Weights of a small mixture-of-experts language model, trained from scratch on English Wikipedia.
Size: width 320, vocabulary 4096.
Experts: 16 experts in each of 12 layers, 96 SwiGLU neurons an expert, 2 picks a token, a softmax router.
Training: a variant of Muon for the experts, 279M tokens, 4250 steps.
Below are experts of layer 7 (counted from 0) of a mixture-of-experts language model. Rows are named router (the router's row for the expert), gate (a neuron's input weights, with its number), up (a neuron's input weights, with its number) and show model dimensions 256-319. Each number is 128 + 32 x the weight over its row's rms, rounded and kept within 0 to 255. Numbers have three digits each.
After each expert's rows: "mostly gets" lists some tokens that are sent to it at least half of the time. This comes from a sample of Wikipedia text that the model never trained on.

# expert 15
router:137142132158115112094126101100081089126200131107139139093096171083102164090127142147100167095085089125116112139112127170161070152092141155110161092100161096135150151122057074130139158127058113
gate0:073122113089156130124124103126137138123138119085098145081125140135155106100106064122110073153156158162169034149170112168157126127132123099120082146117153127119152129157150141166125125185156082
up0:195156091121133056120142102127119094150190147168053077105112107139137074105137172149107120061166091155130164120152191183113115135113128160135128108139150160156156135107156139113112093189127114
gate1:120103152108107084157087156113119149143055096095154131085200173114119068126194095125047162189123160147088144170155107106101054166139050176087090103154106159105129162122136086159133108132157173
up1:134153096116156181064133099169080070132112142127170128109093141107145124111118202134122065123121147117147129107049175060126139071173165159075170174121140091176134142162124107119109189098135172
gate2:150102109124108111163118185103167087143061151134153067159110126136167075166138113103182086121126118118157119142152142164147200182131131153109177170129162165118123122117174152116148161154143172
up2:155089090116123195105111110120101134143069060148077135111199155134112093174138153159087097131166081120127169159159180123179152134115107113114155118121076153083124122171141160083117111132144094
gate3:099092109110110133113137165063196107144058114130081093198077073133165111138157139111112097144178140057117101156089115141164082140138124107149167135154146081154159117115051155151148123123093134
up3:190150096122075105133107120118114127080138090108196126112120058142161111128103108097139087095153121165110107095120175097126144128166112131159105158171063146097142156128115166159189158163145110
gate4:104166174078116135158132142105105077144132134091110109155153140104120178101150137093117159117098147175137150105114130118162155094135093097139078115130137094075183122174111117152151141098130183
up4:153108066140154157096149114126136136101122118124110138067130112126200205185160168058072124126126147146066113120062077162098096105140126109157096138106087083177146133156144082143169191089118154
gate5:181135113119119111131120151109106142208136135164126081115155136125083094099130091063125098117115076134104134174207120150175195172058125128148146122127099165071139118135099164138120100125136137
up5:097163096063160135178158159106146164122114161068115124119117055132123130083181081178120181130112111208091082151127174123108167214157048144116117102175156110145109067151119126194122147120133144
gate6:124134180139067133113081125170126120110207163171142136143018152161155122115120150040196119137139197117098090102137105163114143109148118219113149129153144097120159140138110088134142110053142111
up6:144187165125158122121126136114150157128194180193180160164145130106081103118121119114135099100095094086127144069133112103134142109129109172089146150095183103117097164133160055110113170161095158
gate7:086121103090124121167147086161140130091146104150126160119100125115152159124124144132200157115103061103120153087120084172155074160125129099107115133017112160155121103139110115067113178181130074
up7:121099147146077119151114165127102155152087135169108162160186123085124090162137131090102124147147148131117121090042153125109113112069095041099134127123194082108157133115181103064129132109206109
gate8:140116137135109132090164118064132094158155131113132078125156083114052125097108156156123150070127088150075118159161150098101132170132094104178115136111146137126142125103086115158105153069131143
up8:141092186112085135143112153115118079128148169118161130100153158209146152106139146090123144095114126126178094099157123131158120149146116129086036152111109149177130126115126167141126140157148223
gate9:183078095151112124098129182113075129091083124130086170093140099107090143154205083162066122068085141160112135132163165120125102144129135078143145105135104093081074149133186147144137178163116147
up9:153130163141126103098090118155109115126131137083160120111138160185094092169161185092148100127230134064134136096093094112088152159177097136129129105110146118144119058158163119120107121092131115
gate10:082094112102143122091082169108117111163147113192098166130114069084088133133085168146134144142141043121152118129080191102123117188151185142118189125129116133144126126147112082142149085117166128
up10:170173150128107170190098116115150125100126126125133144103171161145201069105149125089110128103145118125127130130151085141097183113108103142126108102181163177156103160118132179106024158164082133
gate11:177136142134107101076139171100110165143143209113126120134112175130117118138107172195061154130104143149140118134079091128063255108131114139189091181120138094175130174103130167219140118174170115
up11:109103105127105121120121114172131135110117118166166162133049145208121128139164062129141168149139149176129173181096142101190081190191115124090117185120155115142175116120177151085106112058092134
gate12:114176133160138136157108060074166130133195150062121171089099132133161133146137132148174103068074116136130147151154086126164127233075133183143064136128117149092086103141168112090156158109090120
up12:172095149177145119142044128147095127104124137080140132157154159130122108093129089137154147120172170114099140135143127095089138118140101119133111147188138188120117140081132137166139129165134097
gate13:167139119108102123166124072121120145138163079146140143180162113146080121137174080155130150078137148161184125128137156137090115117147137138156136106140081139115115111036149098090212168114134077
up13:128156178155153158090141089190162146169112123093160082180177150168134158131158108067127145166138189157091044072153118107128138151124109195133125133133162159175135156121133101112121110110149156
gate14:098131144125082105136217170108117102203128098159067142127156107132116148139121134154142146143094161172080132057163137067131118123004071122093135131148164111135143154099113118142118082165127133
up14:092153114136140130101122089094162140106114142129180182118112181139126181140129111136162127086091219121137149138043125148044145072115135135147132113061137107133105072094154050111096107118122144
gate15:056098102152156163149136102152130104146170088121106176130153146057126176073173056113177138176136101086112104124120131153148136131140160096148109120127090079149120095120167110113156129140138146
up15:129156174132156110165159107098129092104106070094118133118085162151078090208102120190142143077169136044126135130123097144084095100096103130141176092104130081110164095111107082116137099140174138
mostly gets: " British", " University", " president", " President", " public", " local"

# expert 6
router:152142074169145199153093132118158150090114147098152152109126213131154110172098153124157154131139196132093202169124112119187082133079152130101112128097202148123171191127097129156101144140113138
gate0:138131106115160193133158147127092145108107152182164191134159118108144084141152151127154130132146152123145180163100142105078076130165081061149038148097121121177141120179158121105059143143178197
up0:104135147134101119132117132111153198152171114068106173119049095119158168093110096165124143146098071086109120154118140134107125167152117078066170085129137104062101145121100164092074160131086154
gate1:121121055206136145067150189086125096125136117102136170138156100148172113207132127172085083093108196101051091105054134148147149161128136160121135124141135078163110170145124100155159138178055136
up1:160178158081127157099176172164167147162162199130137160117161106058163078123072166112136080095090193134086131118149126128129087145144091221172141133191139117143065161161099100132135181180129174
gate2:172103120110151161142149104137123157122134104146121156123109109080146174142118095156108090121102130105124131117154103154140142123095150019115076108165119158129155073191154147128092113153124205
up2:082130073099142182131121101163199086152086179162125116142103160186147151155117176160135126173091104133175168102146078141196139097157210139164141117067112090163121124119137147113157148077155205
gate3:130134106163111144104139148190183170169136060115123123052168124085180136136116088188116113123153142180142159150162106074133140109109152112088111110140203144114164084137101112120167175148086136
up3:121105143168100165069151152119133137156110085106132057103162146117220154125170151160116121090118128103127143149143085077159113167164166158112086125187157127155142151094100135155073146107097112
gate4:067130134153122123132057126154121103107177188109096166155135136102097160080090125144127160162157154134121193100160084097108129139117100151079103248130168130065171135106115103145146078135092150
up4:174127123050147111109124129086167144151115151167144135131062122120145115140139139144089116090072121099055106109094172118159134126123113106147089097103066110157131095161088115097137173128175070
gate5:126125095070149158160132161109134148113085115088100151157089148102189110152115133094126085106121173104119144157174100102155115145167131085152092134135153132087130205136116099168137147110125103
up5:140136112157140129164093117102087105140099138119115134163171169060097043126119077123158122146091113137055141119136113129165125165161096090114149134144136138083153142085109134175148116124125097
gate6:146110114136147117071146138152125134131151076091147082124082181220106096156143150165044111161161141149066152149126110061110118105095142143170195187101163157092192188111111072106123173092127141
up6:119115144173163117085148087147131154152161134137032056084130103109130134109154106139131160107168117165147142155146131146094166104154109184118043108070179197128109120086107058116137140122056084
gate7:114136092200181128044101164161149148176127131132181111133119080081137128170107181154194090132152094112146163122161146159089135146077105130059184148114114178099186162105104119078137131105103132
up7:123109074123171108164133102153092142150153103204163137106099147103101094115140139158159079096104135138130109082154185185094155128137108154106147147127187206195187131138134083153123186135093088
gate8:116087070108145170105070153093142130076116098192102133156143215143137147138134172088134094079144072093144097130120109107147127087141160100081137130115136142146145132104097129140139145135154125
up8:053170155088122099076123163059166098105165094142143180100154127097196116138095120128150131154149140126128093174077158072134121121101112111142125168136158131173157147113194126077060150109081133
gate9:086143168138109109124116171088138153150123107113111190112094119165095123135175100191067048121131143151085140109192127124095091124111135169140154087117136135131160131161093069132096114103104141
up9:114151141137135128121105120116109136147094068128111111073080133139139136144130152157150084148141155095103052102178129119105116173167130165151108059084131186190168123132146104123094093172125133
gate10:092160045142131143131119139106145086156092126062105153095068098183149149140099123099204152086071141118144168147087083137131142120109118087133188096094103149091098143111141150134116109138086113
up10:103109120142123168142117152127154151160113091182133091088158144100124116130110175140138088151145136129123122169117152121111153056102114118124160118114094128153112076176172086173115096108122100
gate11:128087104088151184132075138094170154130108157124083108117123162127217116189113168075124174068159181140059119132116180069141109055152136162066103147092124135111119113141083165153156138107168100
up11:137148136146115169101130116082133140118078122177092142082117116150085150126128125133121122180144148131091074129123117122109077050142106138128164152110164190168146096072128109140063143167171083
gate12:169120144098169125144120185078165128198130219174079097130131159142153133110145093202130123139092105130119127119154105077186115082129176141153174146116126145082137169190132138134094106151115145
up12:134128132123144133136082124110122200172097149107108108171094129161141088154114146161108160095100090080084136161142134082113162064129178125093100195119126142106143147157101195168068120130151071
gate13:133106109128137143177223126102127152104119094138110176090125102073083124152107141141107136096142169153138171130137082193092151155118162127099129160150142137125189152123178161115049113150095210
up13:153167116107171132185166096183187140109147082140189164116097085042119145134129199134107168087170158135142120058078069115120108115133122123109184110150147087137178182117153132123103187127088131
gate14:153155108114071165146139183145127133082118097119229097109164168138088098140141145134139122141147194142122101135098092106117102131121179156108131122122083129090129116143174098102100104194108137
up14:169129140102162119177183152074181145139139128120147073065148110158127128108168142163160086102174144094078140080136137168186143142101164152086101187124175076092143097108066102124130115082132047
gate15:086059102146196126129110099106186137168088141124188123112130091163089102108161101212165103121084112123101118131129146064127081100088111120069144152101079154127166167143129137120062093194171173
up15:117186156090105138168120141164162109134107080151075164157111088129146152018150127081142148107085140132148155120110132097142162123103097119099144116084162144087071165148114153085160108131137129
mostly gets: ", as", " so", " there", " book", " work", " song"

# expert 4
router:094122167070100142170128130156089073093166102128149082139144112082142095070123094127121097062108109126167100083134166097126134214121130136113179120166150083115148131165119130042079148179151100
gate0:148155139129092143128091177196137130124112134181107082126119158161100122166051081155151127152070185097158094126127111109145179113133152170103092123091095199115145171148144186097158173127097099
up0:109069107115140120119124081058170101169120164137100147152088152119155137121098115116134167172158071172151197137125119120116101099128152089131176154152146071176100139083114086125142087107130187
gate1:111189141169096195113117165162118075155128125165143113119143144089149114135190136141185111158173144133113126119188158113148177172100156172155168138132136159128207101130134187089070100146122135
up1:120141194119146149100093103152095129158128139134143077137179120111093101156155145101138139109165167168135096128181174152145125141163183098087144183124074128133171105092103130115096108124146109
gate2:127165115116122104164158117127131097111197096158097155192138103109074159150153061151120079088100150119153129120098104193083113174085158095155131109145140157128118159117101078177071110136140129
up2:161077135092144172126149082154139114131111100105135152132101091146138113118138109153108126161155126109103105156140115132145159063107129110079131186162151129091110134086150121062184108165127067
gate3:139124191119186168136129131138107074131185075143119057143099145098152115146100151150138078114179075131139101116181183141123140143139092165145143076100204096098155126146107100124126150122088130
up3:062109153130121124132173093074186117121104169166162147106120131113149168151133155134155063105143116134135137101135145129089095167172100137125092138183142184091117081112121087180115099209049120
gate4:093111113008112122110124095172133145177128106080097142091142105187142111152122104091095155121137130139075114124158120053136074100170203164133118116129163131121172162156142101130133079106089087
up4:034192137209120127142192093105186093149107106170147159123148096120137192183140100110116111120123067129140135117116128126179117130099151108136095152110088165085129102079137097104120090116128171
gate5:147219127127150131104131119177129170156112152107163074157121082124124114131118179033154140088086109134116044134130118155149157120175158118084162136125077129116146099093104114125189151140071156
up5:121082115189162097094161155144145114139116101107089131102056073158116137091130104180129077113076191118156133103112187161123102094102136110116077100136131192155139174081096161190102114091149151
gate6:088076142148081125127085117158148081152120094190115102080165171058125117203133128067129078153116082106104116122119129103101175118151154109134181151148110092119145100064147121164126094121149101
up6:122075082114105129085093172109117155084087153202151140098128139070156155168160099124147149106126147097093082117124104125149164102160155151117135120169129162157114114142166175138115137116100116
gate7:077042148154078146107151093163138137148181120131056127080078092130116161116165088129148118131087128136081137124112128084077117139083121147096111129139141088097156173074190135126146144102082169
up7:159168088078147118117112137072133088113144134117127098144105153087145102148207131119088148128182164113174101201125102140141097115188133170103145131115136146125040159045170173154148094111123121
gate8:161129161126110138158093125110097123115116186104165071111177085178124125073118172192112153127148171091101059141105079121072166127151163101102161099168128117090169117122129120126180127168169131
up8:076202095147114082130192172102099069127140140195179072094126168138111113120144127127094121178149192123100100129066099147138121138078077126121131097167148226188122094124125109108175090100095159
gate9:172128122120134187117073125172127082096118161147173142150109120155122113147091140114128126075153111133129067142125174095088151176133132124155173151089115126089127138141119077162122164128108094
up9:133150109143137086075187140161106160108078081122073132122163153081131163136126117208081097098039166148123166112124083186114055109105144109140164103177157098107145138101125128134155097102138144
gate10:134092118177151078164159171130098170130137054089135075160078102092122152167131131194131126153089130092119140081080145130125171108174093162168162112094118133135195114122056110105132175168108184
up10:134142084147117109141185162162081107121158142185130151121154162158194135084107143117146162106169092111116154146163165161175149178107107084156082137084126109110125085071125101154136179134033117
gate11:095140172032152180112123137131129092075121164125159133144121163095114171104146100125135124096148131200186163139130090092083120081111076114117099117142144144141097076111109136177141138067125113
up11:070132098124147144107197138137158148095114123076100145079099115206066169121135150112144181134159147142111073135159065129171094091103094156140101199150137130092112145104153106089114131145115145
gate12:060128064110157123101165092153108130143145137140153121111149127152144108150129153146153145105094181145140153141147123121165159109131095156148119110152153123087146119131126176105136095147114103
up12:066155087144181106138143067119147138106116158133140043052132183143074122160078113192172100046046145083097120123159151102123180113107124111128121139150107145092120157109124153123163151103105101
gate13:106055135159180120137091149110091132150147107171128154100118113210154188154100141122141134145141122117124168080125145113130131123188102119151140128147153168139121131150118127124144134098174126
up13:166098160107152137174112117151169142130141160155071099183157131148136098062090091145107128090046158138138097099131085138111110133142150084114135093099160090120158103095112163173163086134120088
gate14:080167079093137095120084115125086075083112127109136093127119096164118129095124132120154109157171085156077101065161135183155150151140102117110188127165255169117112143093160120120079117119091138
up14:115129063092144133202114085118101110065115117111036119139098046135094126084162142138159110116146114113108099114173088149109165176095121134129122120120124161138224126154149167172108156171106128
gate15:067147162190126063199092118105103056109130130182153098131107139164169119099111033128164154162186106178184076075138161158078141089149142130156098123097179085067140111103164115121134152117123132
up15:185136123185098130136135150121120184134116116069091135129147154143146124125170167158140112083076117116100149177108140125151084188118162139127118102137084150167124107111119155136134095162162160
mostly gets: "\\", "CA", " | MF", " | \"", " JP", "AR"

# expert 11
router:120124139080143180140123102195140168148112090148092118112085126123159118162154079152148152072108047117189122052130103150112152134133124087116131138162091183137160145118122118119139143085144145
gate0:142133162065075123106082075172144168149138148190177142122117098162154160122114124137139147138157109126215080127142104080139143090140116149111151188131139168119177166130144095189092114089138096
up0:072092163112084112113143116080112168150171144118091132192154141095103127108103097089073120187090148144126156162130153115122149124135060064169123133122142072159140125085173127097147079134085156
gate1:118180131140190097213091109157086143139127123169136081131052093124179124172194064109108147116160088145146119102096123119095095131087127104106186145091169121115166082116154163134091111085126118
up1:106107102178152144164131160156161175138103127155110134118069130088169184183186092174076165124103105139150126118080140127106102105164110071122164119098144174124138110159120176137120133100140150
gate2:177105143098157141147172162131111164146123125198169152107090134149098134170109048113198133179105104147167109100099101095078082097125072101121126138134144134143106170134130094137126102148129066
up2:123132122132109087082116125129216112150126203079134136083142143135134147113040173131115130090125087135122175109114083111096192163164180147146127105118138131122080073151126107169137103152086151
gate3:142083151108146151098065110145169161124073126129133073119113126159119159163157144176103164060167107103116131181152181145116151116183167145127133129115172133141129127110148157069169125125134098
up3:148202092135125114157129178106137148112156132142146159172141072110196123122161114061141140138059163161141212118122094047182110101082189124134158109066103156101068156107089125146137144095111133
gate4:124149079132136127154125154091130127171145118145124135110106092158109090134155111137120145130087135056151069078172197153082093113146123122182123132138151154167158229152115115157164096098175154
up4:114125128077167128159146141140193171091135114154096135160153086169164157098127169105138142143067086063164107102177097159111135136103172126105103115112102134163145087189171106131124083133201113
gate5:127142114131071177144127154150147160118142125157113173146149174161107201159111099097144140072138096074066142122127099180123155199154203148087092154143090134158130143050121148146177112152092097
up5:110131142074137153055104146133114100074160185106129204143078155127153108114108118141110117095143086144147135127130145107152051118130117132131110144151151100157116145150123214133113163198144152
gate6:113171092078160121100154118141140164159112097128155085171150171118077133137127114138150148121115159094161172052136100118069136103148079121175173117129148135125101150127150107133157126132043124
up6:131124076157135111143092154105164165153072085120142113158149154164112110162120082095154151134147041092158160020112116204079161126112080131171133134129106062152135100108154127123175080143097193
gate7:106046192145155157125114101135201170166117179152094119140117059109127110160166129099106124131132136087163113143135065124153158132143163113100135144163141104127160074107153170159163072136150093
up7:139098189195091120147063159119109161093097131163162140177109117135109106133095174160148143153136096109100080099102163129112123112110128137088150120107117127130105109143145166090101108153101069
gate8:136137133102085196113128113191135184135149146156144154122117127123124135088176093188142144105094119128136101104101123156131124113173146083092105146171093134132121152120130116090075148056157087
up8:128123107133131085077122117163157125091131083163135120190129147129119097157092128123119127091200102097143109085162160135127119123149116129126114149109056099080117121150135136146080097147114140
gate9:137155126138170140179083077142119155089154182178129133098123133071130108185158138079159106102067098149172084111184178136102131136117093140067176162122109159159124143136148110104114142102149159
up9:114180088143164150148106119142157152118120129117094131107153147101138116091119148102141124100097083125171077075167136131157161153129146111160080134163113140107112099143129180180101161054130129
gate10:103086075159235115148139071119103104135155122133149176154115147136171101160075102119144139130148121086109151073134115123145118115145105105162193157065114178179097113111140192061089113143121178
up10:138133195154107137100155162134107112108083168167099133115096108156082142064117185142103165122056149153127101085144160138087146125132164130096027083183085111130134117154043129153145172069074087
gate11:121206167175123109172179151138105105143178125084091123153067080159086177080152141149172175114120113124118165102111109145146130138095124122090077128159134107108170129131102103147139136164127111
up11:128221167140154097184140146135161076124160096135121099109103151147132156121146117100201159122176130137134115100096093163108137108099097172128047106137067095125119107113132093096170140069073096
gate12:148099104131087168066128111140139097122048203173104123177124121157118181124130109131144167151196144102081161115143144077097135101142143117154100102129131123077134174163155140108197116125136198
up12:141134164154112114138118080162125149054155178147123112131119102088128078059104187163154119122105158170125138144119145161133147116126121128153113083154097101160090113129091099121140112164148127
gate13:129134137155095184104107107186209141152160177090082122182193173111114130106182109121146136100127131109161146141159131171168130085161149115118135113126098155081123132102093081120132081098142074
up13:161124118181117091121130137182139135092094075145161152122127157126141072100135106141110143117127172119146144117127119118114175156115160130139141142083100126208106125140121127122143152146145155
gate14:167133096075144136125111086172155115158146110147099133133171157147122074122093081159167074143112091144161143120128125100072104098141134202104121141166142052156140184062079120114119144104123117
up14:126131130170135161078131181085095131184090179151058051134164125153142158106133157133108131126151219118114103107084147172162109209129115128172113124119089204127134144128142152175142108091152093
gate15:074130123078117169133120108149194131142112103097141096149104114126118148112166152151118121077097117102112154127180159114152090162106107098118128152120183198123109152080081075170148155117095160
up15:074137081153201146120176164143121160117135134130147122123150138125132108150066125113115125093174118099071154135151171200208141120161178164169043186168069160165132076163162113151177100131064101
mostly gets: "|---|---|---|---", "|---|---|---|---|", "018", "% |", "012", "978"

# expert 1
router:143098154141118083135143092162181182142145135127055099097182147097082101166107115112134141088119131123075182183138146118131161087150179096108116129127133121105147164159088163061068130119155135
gate0:182120112085122151119149163131121196091078125123153097192157163093055097172133151102142111136138125171132134171107113095108188116159136151122084126175191143180108226147066133141118142129101191
up0:153076169126150197085142053154120159132087120097154174159071124173116108167072144115135178089147138137125143095099145151108143085135116127100112119086110152113100137170102119123095097134148110
gate1:136117121102153211190124138105077171131132128159126094111158091097151100101130153091154116163128087100154115105175117078157091082130125097151169199082176150155128103160171115115139105125128117
up1:066142104144119095057148132132148082070090165124141185127078188177134190169122104145115179088096129182138126127153132154114161169088161157111123090109105157038123121154109087138079169105102165
gate2:119096106096163153102117098113112136105089168163139087124132107092125162089140063135142112132114208141127114128124120125139190157169155178118055111168098172108174132099111092163196147138117134
up2:106135106147147103104150101118134127112170094143126131140056119097159151171129078085071131167160091155133084070128149146153151089169135090097157170136118131029099118184099168045136083126094150
gate3:164133096165104086153130151140124112103088111159105167120110129053133066149074112161124140090101106065153140103138164146051134045123091176102118145134091100136124134107131120199123113064140175
up3:082082111182178161100141104182151132125104079096068147094134116084159201140112114135169153170102096087111192156097161135124127097119117129067116178171128118161115117075150145123172143077161102
gate4:156122115135107158115140115092125124123066091125146141054154103113097145104112108158110200184119166060123153175152103151135127176077205128106125174041118109094112176137120118094102119140144173
up4:109150120175133121132063112109102143124110091150128117091134129165090070148102123120161164162167145104097211179121150130100036182145165135162141160059179162127086173137092101109087094116124155
gate5:115123093110113144103112168191107133170129124133150135095161112154126132108119161151080174081166156143084098165116094184111162167110145099130173070206128104174112183134111147090091126087161127
up5:126131151144181149159094137163127107142164163111115158074128120094117137153155170157109103116132111173188182175072143168133118128152152100132076102069145150124134148173138140156090140126151114
gate6:153074151133185116126078095146102101170104110158141127141106058168132075137127164109072144138141075160113125148084132158132139102123147145150165178149161121105141185102099132099096143126131159
up6:150186120132129141132146090113117172123080107138140106084146101111118155112109120124146133131178122117206135136145100082109123184067148168095122113132154168082070076183139145157158105113102102
gate7:131162133151151063125154088180082105184125188158073109137106081122094124189148185087145116085105148176158104138116197104107139114120101182113113103067143107080091118113154177097078095088117188
up7:133084139146139156157138124106145185122136093087159091064154114118132137076128111085083142155144096122099103131108096142162129132171108138111141110171168138081111100122111092169162127160138079
gate8:145162110147160133058127114191107171084134103164114140162111098115129119060123068166143122146165143037098192136074145134168116172166073157114047092124123115087125121124128094146107177133143100
up8:109094123158141125155139127131108081152170170116132074137102162156232139156242191159092150133144098168092121167190087085138125093103126085122146076194168109083106114124121062122153087160077166
gate9:143112089144067147077108152099117107099101114154100122150213129099164149051133126105095109117163163132166123104081097121152143095183178145133118201146115138153113116143110147169153153069110101
up9:162178144142153143092154122134134119129183153133132097143157098106111144118131058136093086136186171154166134150069113138112157089135113159065138163160163129105143159128115120072129111107175102
gate10:113075115143182140117080104097060121116148098095122098067098088176149175148168103155124143174110123090097164177182129075179085130143158090109106130152176152095108199130132113194086101132099110
up10:113049123096162122127107132118126131109132127118133080082113102175166079140101094154041119122114107134126107191129155066144057147141118070115180073148129134106162173054137121151136138183119132
gate11:077137140125115197141076124108170146155126139129152151168102151168097139161118055170174132098137124153114115128147164074176137073179082114062168087047093124139118162131053154083129194107168158
up11:116099146119113093066105130143128082105099133150115151119055116139100163111126092115146050149144156150131109085084157112112131146166208153139131141052113097133132155151089125139178141073156105
gate12:121137134145128176127114144133104108150126132144104150125156136185176158178101115137132119075096070080126108079094087103051122078167160148099077095143126117145067146120107099147087147123103079
up12:138212173126163157093130099149176165086181176093110150067131167129127157087088091150118147098090115099084101097074166163177104106119087155110159136130114080140139148083109129149102121085157097
gate13:192174100115060146191117202070145143143071085126105150110138116146118052097137133155147081122212153108126140135118092048067170113109118172097095143139111181174166132182172176091127122117163114
up13:110089129099070113134127103072101049131143098171097126071162118118126091140147161115146092165135138132172143133119148175112100150093161153170114113163083145117073078147104117146063196164164104
gate14:105102164121093116125084144061119203145152165126144129075128155192080098187131184135078162121158137140089095158173166096150139089079182178158148144124172151088137087169147131151180112118113128
up14:126112152098103162142085100109172219093174142130140166117145169206116137212100188124074126142133133136085115118154143125091128093065157109174127113086148140054178120143127089169081145115136123
gate15:100130138082169094143134136137120162132097141125134164106155124096116141129093144176159066097133106124191129123046113092082106117154128098129075086070121066144109120166120129137091125162134113
up15:124137064129122122090085131137061128185206124134125115143169124115117117114081095122124156169123063123145120119186085135115090122103156086144120122144111110124138095118149105151146131067135129
mostly gets: ", ", " | ", "| ", " in ", "; ", ") | "

# expert 9
router:140103107101200145127084112109085127118155153166157107139092197130165170161157151128168119132153149118159106140151068096153186101122133180103144111124164096130111112150129165107100129103154098
gate0:102137122061158113107126127126130106136141124155137064110163143141112245155150130139087156094126134134114102126133097181088105105123121159116125086116187094125145098141136043082132082184099126
up0:135134133151135136143056150085122153191074112101094109071137094143151037057133110151142111129107123099198155156142092135086164172065119109085115152147132116141142097102096104177157116147054141
gate1:132074127205073112021207083146138210130125083115156124128115203088142157137093148090127122047190128116125135145153096098113116082130088129145102139073075136093099106152134135146097133158196132
up1:088115175129118114064142163127082123101139120104085139128120164130155131115099107131079099092165085109142213177106112200192172105100089070145068141110091133079106136131103142154094155133131103
gate2:098145148184122131159067133135091161132160167092146096149130145038101156134145126110094079122144120127088133146048104106160079106176123116084101090133091075106126172082143111092127118115113153
up2:152129080156156142110099110098121158139153068135075143202098135109143059101139169074155119121146104119139155129116105157188085041145076129165124142128138087147145106119062125139157143153104137
gate3:155183242133123132126115085120167129138125169169172149218158104182134171116117147142154182127208102108079109135153096098118142095086124162074166136189114085146149178208097124158152070163134179
up3:163118196117151117101138077134132110138142131169109151159082136115149141083117093114120089072200103106114135124127079161134109124119124085081131188130114117130152136237098107179166136123134095
gate4:112108138133138157120106109131058162073110191186180108125181146154227106162117159112172090132123122110143163130114126147123114117128122133095060115104112119098122113110129094118103065127114119
up4:160192091165092160101072229133084087179142095082106108096153151127133166154096168132135146106174126131077182134111130143086123141094117161141142143074128123185139176100106151138155108124111112
gate5:169109153146117110098113053130117096134127131080148113155119111115167143151129143111123109146166129135173150144150090116114119118134162128110081139053119204092126144133188157087117134081182160
up5:144150149073213144144096197134116155158135120077079123160170135188134127148169141135143113143109084100106092133118113149152136118170166120171121176133116106130125174127116154101146158138071121
gate6:126064142149079168073148220102130153160150124200091120090068131052160110109156135067140108137101199148124151173095135109156139161173104103146148102083145129151116144121177090200183072111123155
up6:129151082085150108133127071109127159122094117103157207196159130161131135150127097153088099164166086092170100111136132177151120138155152159137085181130103146080134043137098112084160161169136095
gate7:121159146115134047137080090115141051120043191091172083143148201150152157141130141102131178137121119138128112105196067103147156146096119104148160097175176135154139159121131146192135199106086144
up7:128129101153134127103102151089164163132133071129097180153094116081099106112135137187122111182140157127128123155088130139132086177127168106104162174104153127081149139151131097144191135136156141
gate8:145147137083106128075155093126198116164103127169160112169100127167054168122180165129078208122127127142107166135157117099099119102143183180111111184115121120125105192113126120112121205097217175
up8:106072118130081095163213139103103136071094177095100223131163140114139113167097116148152071125158138128154091085118153152116150124088067110100105120165093176122173075072108123132103080145101130
gate9:130157081154111130122044118116073133161119123177171110131101145130105105121122100085097122113119125134096094120144121192165155130118062151091133126145099114163122121113163176123146170114100175
up9:123168052125139124114095130072111134152168176139097150116081132173077117134141147126096153153081143077057078174158103165157127167103083167137165086102115106095202153114124146128131143146120123
gate10:091108166135210112087092095167153155123092148195160112138117119117071180102157127101207108177120110109118053152137122163134150151103117124124156136133123087158079112127135156087071119130152096
up10:162128112159057127130132151143120097125148099078065149159114125077160139128075100090124178139140113109133182045088164125146080039133122103067114129106133190125120134142129145174148155116150145
gate11:104083108152145100117173125130251173107063120143097166127173166114111143114112118098168094145078108117002138113145134121157150108142124138103109107123125175125145097124156109109160106173108156
up11:208147105118111136131138159143116120086155126086137151084092103107161130158178091131088084111129132118197167155088097099102120125119118119095093153142187026133165192140066161096169136060108131
gate12:159072052110152131124188117142202178126061162178115129173132161111129113146129076143096128106130144164104083100115072137193104119122095088121138144163139110137202080072083154148176105133130100
up12:127125175135140087130114143088098156110192086115149155153125142089176107112079059127084160145144105131142148131141106058126134119149200110163062140149134125135143084132112089168118129110077111
gate13:125137108144155129176107134203130129109144136093101103170118149143148181102132096095160163178125152111181104093118134075106146101147155086100143084098111078123164126131131108151096137077076123
up13:100108154172133162076155156106154142118082170154148180086165098117099108120112151164123048097124137116046199127112136150202144158075120142116120096143167148137131125159156147137156156145116140
gate14:134117096115126103149131152107101106130111095163143106071103130151133148124179105154176081071112119137153087138103106115130108120181129088106119092109101048098102089101084121155172204126088078
up14:051084105107167096084099123167140085169156163106086184119061138127148104115148108190152124057139153159223079042057081130112120127120136130148132176170211136124057116111127113093111140079086165
gate15:172110058105136169127148156113127145144093123115125124100098141136103110166141108142147167141129109122058180152119215127173147147149097129172138057090125074200135127147125141132083141103130141
up15:088155143116170192165088142094058060173130167099096162162152152158121131180144101143124140146146098132115068130108097110143139134148146134117121120155129105132100114136176147133146162058187104
mostly gets: " him", " years", " began", " located", " people", " died"